From a checkpoint of a small mixture-of-experts model trained on Wikipedia: 16 experts in each of 7 layers, 5932 steps.
Below are experts of layer 2 (counted from 0) of a mixture-of-experts language model. Rows are named router (the router's row for the expert), gate (a neuron's input weights, with its number), up (a neuron's input weights, with its number), down (a neuron's output weights, with its number) and show model dimensions 256-383. Each number is 500 + 50 x the weight over its row's rms, rounded and kept within 0 to 999. Numbers have three digits each.
After each expert's rows: "raises" lists some tokens whose logits its average output raises strongly, later layers aside. This comes from a sample of Wikipedia text that the model never trained on.

# expert 1
router:535475521444555558526438512508424417460573524564499454492439508490550492492488610516516466504499496480477534406539577545481578491496545358464472524608476493530539491488471383481528474488515607509454426544543491506474492508515556500565526472408559607455452440535444606569478529443542502592444519498523463452501537425486477504536496529488420446549418548479501453537518504565490539558454
gate8:554538483486414573547512527483425478474446537534462402409570446498560469472504475469479476421474521530500493488533566574513515494414509502535521509519619542461490489496498589562508465538539513471536471574370563553432513559529590424557523490480539494468455550560541544463550455453532523510522466625456481596473495589513465570445460445422508538426449492498523401502555601446497437389437
up8:490529412454470544567562367491462500466469537514493474511561476572521447540505505570458485401504499576525544488562471517429567433414437478513543483567490499487610443514425554509490514496503492440491524495477614602511506549568606509555600528555607516451466528607409496457553499419525453514549459539503494564463457496503493508421414476493410510449452532508503493531556558409499496358465
down8:446473448567392478466550493453429412515434502520510305474539466455475471493523515529498471475433435519590522463443332626522451444450452604526562469541452483480479513513382565611449483513587517570522514444453437506517432505458513540531513423521445487477464521430550540547450489503564489491481492592506469581508562476419479532435442466551500542493449439568490494511568436446449537452472
raises: "\n", "-", " \"", " (", ",", "."

# expert 2
router:484462626485481543514419473495439486505508530527525462475495488594566477445474527408485520540488464461444455444569583410415553445561496428483411424558517457499563552359523539482577504480424529472412475515468469455465543441534500523544552456444517585468525417538481494512474543450548503565461549505494491412476532466499507508376383610529466493552409524473449448436517492496486497479427
gate0:468451477424487421503567457435482481454464425484561491485508482514469505563485509503510544533437506403570534564547455543495460526493596459517423529516518439469520436450572552490469526523465513537607636582542485406441497481496425490533578509617583442501430430510502530486525512453478524497516529498494402455446479418510501536521495454476454473409521410489431477542438588490368501537394
up0:543488438402511498454376478604452471508498478491522529434511518538477508480447520546453465505460436544458570553461426523475589502457468473584478488457514469564486486578449458562572503453522490492530448425436569469627507435530609480485445486461527512552523516445474502493461522381486497548434462588530471577477444507481438501524494540447496547533467446488561415471518496523471500479528
down0:512444474443458550549464487557558469465537440549519467446425431608561469488455487493426577477554554379501500471427486438463540522564570421436571519581524423531424506539555426397470479513482516495468582443488486449480464516512498516578490481529492541536465425535463498484551516528398486525469571473474492540484487503473495534568445539513505457552428523521481503431504560506573469557505
raises: " the", " \"", " a"

# expert 5
router:505467484438513515584427461551484478418504562546554520511536490479505522469507535496506397470490441493459478486557528534540590564498571431405484500560467464492474586477457516507501449469567522475468445504541471454448497470597496543499537511464533585483479450478451579561525599472604526567579513507563445516405506450483506504497428571488524539513431534492445539487548417491596491509507
gate8:534518514490478471592541479525392545495529548527461399388513464569570559477494480484548494509440440476573527522522490632482510507460494452550505477549584492459456440465560524509497530525561528553505492570461572541540475514588518392483547423461520520491447539498482537491506432466492498387555506521474491567475443566470444507358434489508536562443465508509489408427573575476500476387453
up8:506531432459521517578557417522474519499511570537510488373478475574480505457536563567596523480441435526484528474590424539472559517475540488530500444578552481519578474489512550526537488490482537503436535432432575535534494526595541489513551476594627499429471513595377506474501470413508497482502497546527532523464470520487403464454387486519466533494478519555510408501543517446440435366449
down8:555450453546462463617609571433406466510441482454534346464523476580398531437552476543530558443500432435499546456439316555471503428456462473481546464578510548473458565486470602532513513486494487588504523434480463477496456485435547477498548494495444506518454558436556526512451501516476506455491490526603482519528499473484452518426448413557489555493403446542486511484540467448490492488461
raises: " the", " \"", "\n", " The"

# expert 4
router:538463532448472491550430483552445496487532502519542480549518552591513445400542602490491482501573521478445463424476591536413513507448593398559442540544599431537498520423493465430509491411545539483511530559505474488473569494580483536501543494389573509543512476512415492611479587455491491546453552516495482490449537444488547505430464582448458463548467539438502502533468457466503462477443
gate8:539544416504461524516486522518450520448485529510520396371576436541526432440478487523510455460494469471507538570581532581474515455490457487505521515497596534486499530487552548488516525477554548478571532587404537468460543569529559400504524464451492510488449508538491506508559365376518540434599504605452456589507444560501474472416486426433514537493500627438536412446495560424451494348485
up8:537614397506529524536584421498449524488485504570541436346510525592523403456537519565557480445486525550478529464489451548452516493465543463522473508592508472486541383541524603545523522427496539511471487464449538486437522530600628465486576505558563451452509539580403498481545398457518428510536501532501504476449462505463443430514464477526443540439461556474475451549553590466438558345465
down8:496469460599483439540521537422491425475411528487493392387558527483426534486504432572555504484459414536539525524471444625484456416420431566478514463568489514501443510461414568552523488532503475513539524459446453474524532472448542502485442451459428410515480541485526547496555532522539561529508500582541478616495542453411513503366493436470473522474522453531489541501554456481403516492553
raises: "\n", ",", " and", " \"", ".", "-"

# expert 12
router:482437603398536508503418469551405466487529519499547548451425461503515428435522538448538543551546551448493494489497563498435507497553536454529431548517510440465540527433462454522590478510485579495470478570523563494496489423588531420504525452392592559509502447537445570546443567428518496494376548601560491449524522464433517544506499479513441414571442530538500463492572429532481551461421
gate8:535568486440391510510541455509437458466459482452437369448530483580581492449502442504534483460488491452521517536560500590423520446454474528582567508550533518468525522501563481509549568513537542511519574477412579506492526520540538448541515507464557558507485599530520578525455414392400472501485492615500484566493475465443440478416397461492483548444475523526558474424488542467459494386441
up8:526571443431483525513605374478489462442520497555463419435486507651556494501511552537528488484533526516530532419509416550424542508480514488611492441502507518520565444545548549543529531467409612490481541508457598558500522531596568431480552544572599533416492525575397559465471438423524439513466505507472535571467483523445498450450444494479372536473509502494500476491491503445509495361469
down8:464430470542393468574577475465495446495509530473476347458522476451514487473507429564531527453469376515580487486489410581473486457431484571512501502493477506564469578486452572601433528532525542570507490462434493549474427503449522509548521418486481493525399578443552506525494451493513556496485527497516464566455580458393486522431506514561469535510458430524497514476578493497411527405528
raises: "\n", " \"", "-", " |"

# expert 14
router:580472464396564511583446470507521419418527562578547546447466513511557448504537488436564482537440531430465503461468559504512509489553525411452484456570513443392474567546520486546511483434479474474425452520535521450444482444576460454510521414415515568489509456488439503570504600413483460524513565561513467457453563414491599510534464501446515464592443514465461438492550426437465453495521
gate8:533590537537492529500505475513426465476444500521434481370552428571534486503484402520466445536484534508627510569493484588507470463470513452535521475594552524475482543537558563474509489488563524496533472531387547514498476515487569450501448501460541554551512581502409605485535463398527496405540509577455403523514470535510497461449489417429469525401499513478537430514551562405488560371473
up8:524556418457541492545539427549474501450493603496481429375526469508539472532483527593533514466550488561530511510544472537447484516477563433566514497568454528567495456523549626556519500496500475477418486411406527544477448496568566465490557489530592543510528557572391439447519438454528517438550500475464532490457511522452433490426472506443389510445493515527486420602524500436542570337518
down8:474539443586464489576636469418413399425487470479512334445551441485550538444504415563515465447451395538550565522407460611505483453555414549474578489543484504450469488440435589560505519514574513512479498482489438530441488531452457515495536465541464496452456564448559525517511439454492608474530483597560483613468472482414460557456489425560498527467481401547512460443564517495474520462457
raises: "\n", " The", " \"", " the", " it"

# expert 8
router:443491602433564478513423389552438494466548505519568501470497518508545442468576565503464497542492505461473486471465580472487458526515504439503470471512523427472552454462552478538545525412509562459486498557558510527489532446600563484492522506412586556565510467592449540517505542414513541526475551661632456485436566444480555472475456583530469443603450519479542513494547483440499535483427
gate8:498546451526416495549530484516478527527454502504452414433540468527539446515441464532465496471453523497540591505549527567508533503405445458514480462515614503476570485495524610507481518475519560457505504545408547523503551405517503455469413423428591529456436566562519565542555432460560552431552506642522473586451444561450449503414475447467522521463475501509538500448540622429477566438479
up8:480570392507490505579619373576552484499521508530451417417519500586540409447515511596567488431510527568530603460549431510460531516449528435428463461571529496522578440526457610539484531474475515419450467492441590563510515461561526474513519505467556506487449554603485472506525466464546491544525474559503539474447480514458443457470487489497451496477453513475534441494579607428455566380469
down8:559497466562402512550650530461462445431428498458523367448533478507472486465518461587535512478516431471581577499510427635466438484441406582469554509516540504472455547437426537531422583532556545555564463483508478513537497482475521479533498487500450461470455595404547557527489536508479566480510497551515461539477484438422443584440582478544527503502416469533446478480553496479412508413427
raises: "\n", "-", " and", " |", " \"", ","

# expert 10
router:491464577450561522515460461484428400489520535521579511452474532476490476498578536448495434549515464430390474437487594512495502475540575418471421535532542466472572495491488463567574512476437538531445498566501434409482562437567495516514586487461576567522469512492465516572443559460522489496465560565493508403451547435474512527448429508478431464524414516497416445471585464503512511505445
gate8:525572469473427599494489496522416499502464495514478442422559514462521476480521460576493449427474456445543546517521519609454483474479461496539527485561519471474496523501557565500568532502573513515566526571363521472488522513530532369526502444445524558490464542505517507477505356435528534427503499605477481535525465543493465489504449467388448475480518535518565426419582550462477517354505
up8:552561425468472519596541427501478435491485505546519504414504495575492483464525482569535485465519537519463515508525413506496532491495481489527492501566473477546596494509544592471581497449480499496436503472455599521532515482610548417550513463506544504483450571581392506487506404441549486488481490525492579468436438483521447426467451496429427483467548485519483449556506537435530544340436
down8:529541486628473418521590466494478520453386532509493348426478494431418513441520421616518524458395433465554537532416394587512436498483470518494584498513526542488484547523463585566475513555534490575502501454401417500475556527510502481516481454543433438454467523443509525507539548516529488484519497588522502577473544452424508496385448454518555493490488433480504482520523480532449450387495
raises: ",", " \"", ".", " first"

# expert 15
router:532528613425471513521452506583405489398544565483588464541424491537553474431522577483496465479480507412439512421429587452464533512498579416493464537501568449499462575428503512453563485440529541451477489541446491547473525463574477515525582488403585524540473478520479476567428603441491466558460493535512490436466550455439555544479459520502427445487433520443502425489531398584477507486446
gate8:506586428460369535517500562497469496458464485461535468370507487480513474490481442499519470416411507457553521545493538561489475522452467513585495522554514540460414559551550565486452530536510495512504542519456550497528561522582524405521521468506580528567477490636492551472517427425490429467515475619463525513508531492492426582409440488430453533433453523504606451459536571476441450376477
up8:477542394442497610518562437542447497460480517525522486414489520594527425501502468525584485485412521533503573486527440536476478495463505486528451471546433545483556463554513605476479495474425519460444498526490590605603530498614544423594514490515616500507494471640404450416538467464513449457495517537480536551510469412503444500454431510511436483502492488451501443514565565445488504344429
down8:480479452610475357509591503437531439464398577468513325417526531504421476484556462567554574494492389513542503496474433561498487495409479553552534538562526518458507536474430592626443470536559472527547483491458463586492469557494510470562473504481524495470491511405511534524497542553449508520459495517547513560513534472452498566425467472565457544469411431576485518518614473537432511415495
raises: ",", " (", ".", "\n", "-", " \""

# expert 9
router:490446526429498523559466414605431468446535588580584464558481537419488542519473552500498430553540503481414494482476579562503530578475566491418477437543494483510529557452489497444519466470529590489488456526478528452440540425553467531470527535461551572406503469534449506597505565473573485511552574530583467463373547453369452496551460556491524488529420552428478481447550440468551536477475
gate0:553464498401486498501523472479455496535403379491556483556527510427522472513551493492464505533476487341554493556536484575491387507430552513485510490503508445468461509492568566456583483485518512477595630484552473464417455494503457474516523536585555483534494449453464508489510526423452535591491477499539468489392494467573528575536509493500521485417515414471384474568432568485463435593404
up0:501428538461508445471394453501432528446566585484482507456519441557467447423449526515488523479427478514481623533500424512531598502480446421598480493479510477659564447551454470522604497419481495502495482470514554490599504478443550511476447538484555455586486565505462503497504505437501488464491463522564436529555450481540435495501544556425480501585498447468524433480489528537454517493492
down0:506494486445470529539469413597484491434549449512526414461471459595631447518455478397401605424475552459538539556442494419487493468504527477363588473484542485557542549518497450440478489543480542521535539519543504486505546503517525554481474480388535530514477396513475478500573536509447545483441474482465466521463568564448523489455495536573545500579474516524538455509562502558455493574463
raises: "\n", " \"", ".", ",", "-", " ("

# expert 13
router:497442563468577537569420499506447500487559527581573509505401499541540477441536522466480482523562559435433473414466592490442547528496605391500456467614536460445531547494497460454558523480592580572422520514510498459475491474584507440463543510485549539483544453536436554545504579514541473558554501465473494464474538411443523492533432519454414405493418576485462486434491383446516475450404
gate8:495575538461445502517516542473444457528458525555457368482538491460557541432430487524483500404441529493508560540590530624490497543414524472535491507521548488474501478483562566492517529536522505518504465557422488455516474519545579379521478511454545485496464483508542552510531386437482449462550479571462532562497393561463460540451452446493444550441449459511537428459572576450487531432461
up8:524591482491412551556595480515445491478435507553503481425518532495555414466451480556501503427529554486472571464499503553471550504496506506521488418544478535521587393528589555505548562581438527479497474481459538508518434544554608476593530500510529485431485478566329509498527462474499475480570466511509547500461477531514412528504410489498422540427448541502494438553496554444503497378437
down8:531450492600487459560623518428422531554435530465480379428496505433410536523538413577470479412440428505571543499415346605490434467465479522463522464476469474459529479507400578565477503530538460592560466498420445476456446526452586507541462451461420474519464591457561482524526509514547527489489509517529464562472536487466485523441495495497451606564467446557490441514608527483382525488510
raises: ",", ".", " and", " (", "\n", " \""

# expert 3
router:492502557453466522507413423541477481495566505590554530527460524579525506438568541516456460591534465442453471442484579503448445512532506419524443474483527421427572490482500467531579474410521560514465483597525513491454541407575524516452491461401604566536473441578430540568459562409544507542483551549580494472481560446489552543433478543498476452474430545536485484438476409418538532453447
gate0:520418476435453418510498457517426523511466450467531533493540507483523494611505500470508521531445454413548537534484515605512423502493514505462530529440465496459515460480540555513477532563459461499561625551482455429414502533502411480506527475571527539535421443468536537451508475421453462550499474434498411527410560417557490535513469525429511464455564435441416508555446511452383431540385
up0:493429530440543516479421496566469447505583556512487510406527495514482486430424546506421499476483493582457593521478470539509559471441458488601485522442541485625513568553465490531540530416526506495536469503502503462576478457530562500407421490541477467587453497495495551500505439501504484465476443503537497552581456528472416487499543514479498510536494451418616446535508477543466550511498
down0:470437503458503461566502430585479506496498457518459419481501455534551483480424463422388576449512484352447500512517435508518545436535484452416587525523509451531484430524484507478441536581468504504509498584488516533473561493501495529553424499508556600550452474569427471486557583562476518431454452557455416569521448507439583523467405496554470523588436458536511511432522534505494495486459
raises: "\n", " (", ",", "-", " and", "."

# expert 0
router:455511571446444585522419493435485469473565556466608528501522435422607535486547554477462477591519400446458522468472556454448559480547600441441441538516541428495520562477559454466527510470524518526397540605409558496474482475547483479477526472537506530439515449533484528561430559395512475620512479446485444400520540504427513468483481554462452536492412567461533442477534486493539561436474
gate8:525524520530452462574510523515438471419473580501474435375499516512530523497476448557460481488471465536558547539566555646529510488483473485535508491516575491458479504463555497523529499501500490529497528550390502528456515521511620434473523464393564553475469543460509554495542442522522493453545457535484461543436518566423436536396506460455488564441462515475548447452571529495542511414429
up8:543596417442523571601522421554484482528528497573537457430468444512499451438550572590508505497561509537507550457547481530472480526448455493599494398574468462578521474517550651475489565519507534469422414439419515551475472496542618463503565454552610561521467581567384514494530437495498485462476460552501507554494525551510465533463457499520452518471505543468508381494502506406507489364485
down8:523442481573431476532501547465471457494469544402531417438549569479423509441552428563465499408460401443457555477467338578471470430452469496473507490538540524570502555470352551581532515520556524539519485445482459615471498458453499471505536444478479473529456538481586581513489572471492573471477531555489458532531502462466484520462532433496446551518443447520489470459557541457476547408464
raises: " the", " a", " both", " \"", " all", " an"

# expert 7
router:560512510459549585556439473457455456380503500562541533460479487534519405560511533500545405578501486436499517455491564489531510513464533451430475496539481430456506548514502442492611511445492614436426448521538576477542491438558433502523529381406558551470590485440430502551530596450463494525451540508477412442451544459478524528512473458408476470534389549500442461468557462513460523518507
gate0:512459543422452457486578577508453449494451433480554488531495538464574472545513421532501463505439451426553411524487495540533509511477558469514500527544415468432497520480579500493536451548451495485675636538529472474419495486518402563575583500545554513522503461495468556428445518455480495460506462508462412543407466461519500515552515537471445444482488400455392527582435503508460455553420
up0:532428509496501506510452449532428523468548515519491520447551451486480480513412520526432462556488496556476592577507429568526550481474460415570478465451535472626506466529433488469567580397545543509484484515497476480634452569535562492496485537475489455542451516485481547513528459456480536527460451536501479567508514434484456491518585481476486523584483527462564421524508529492469595552482
down0:467485499374384574653537505519494480443503394526511455459452436559515464495464549471465597461574538407438442552433466514429490525560479468415557488547487486512475495532493472484459431515467523513490467518588510491464490389489469535567497529434534634538478485442453499485512497552498497463465536493493476593478542457494491566547527497517546473588513544519511467414545544549519495601529
raises: "\n", ",", ".", " the", " \"", " ("

# expert 6
router:519500494427550544535425498519534439425565504558564516467409532500478487478553492426542462533538482421421559472514551515436448560543558419454432503562571461445504517505526472489578481447509502464488459553524468440470572482562517452485542413435551546515517473499413507595474563441487470545495535543544496425443521464457582388463428549454493402551424504493486468539536401512509477521539
gate8:517515453504473508590495505543408500507528467449445455473556432549495465494503434482526450457416508521542484562558464579492444470427481509491588506539553541495428469461596594507516568489562570537570485517479554501497499532560531404502511527437539525521493532582404571521517394428533506332535487556453484554504494540531469484491476476504510517434440471464591465458506516521484468353460
up8:548533388464534514545556437504462481449529498521473509384491479578487396513471486572547457501471489559450486465553446539464523474508514470514512479557465543507524419514537588468525527486502512463430518450496531524507514527569581459535620512583584514436467513549376464500468489436543511448488494492502540478415454508481445505497463437473416537476441479521525405531538584409510537304471
down8:513476470562447473549662496418444419526444481442549385454503496496449467453535361495529519434493433532568555493454459601561461459409402493485555450568474543535484514466394561579526533595587456609424496509453450527500485520427459537505499480500455448508431595484545479502514541505522561494535496575516419628527526520489493501391492427516480546480419423543436471481533465477477525500477
raises: "\n", " The", " In", " It", " (", " A"

# expert 11
router:515494513462514512493443479510445479449550517549560492537427547577504551491574591512530475585567504480440527464579573508508552520475532488546387511572523440467557483460512482506572517417509543512475484577492520479464543427539528457469604432428543537446506503581426497569450561428535498527413540522505480457475580422504558482486483591459525455590442554492502446506469479514442531472472
gate8:517524476477387463465487496570444520471454480453505478397486465488500472490460488531501503481448514546549559472528559557502554430441489536584539529536548520442503489513547575533499549504592462479553437506425513485424496514530550380491513381416550524538444575463507620499585408435490478476462488546462493516485493595476432480434484429447534472454475514469575468411592608444497495393470
up8:526534380458498514489551434519501465486517502507499457443505483546480410472475538499536471446496506583486528500548462554495533445486496452545495501539478462549616454499527587527466498476468565482495495481413526537439488535561570447503620454512599522472438583522365513451535466476514465448464462472512539522436466522462480429440432461498404503448482514457483438470524530480457468382446
down8:579464467607454414524588533435541455486480555423530375426457498476459580430551479558513532443461443553537532489406456663515454468472507529512539470551444543528432592454426599585436518518526392541558558480510433541471438486455506449507490450469431431512457505476514537528508531474534481477487442589529431531514611466427460523421515491491464541483508427547477468513577480471428553426448
raises: ",", " \"", ".", " and", " (", "-"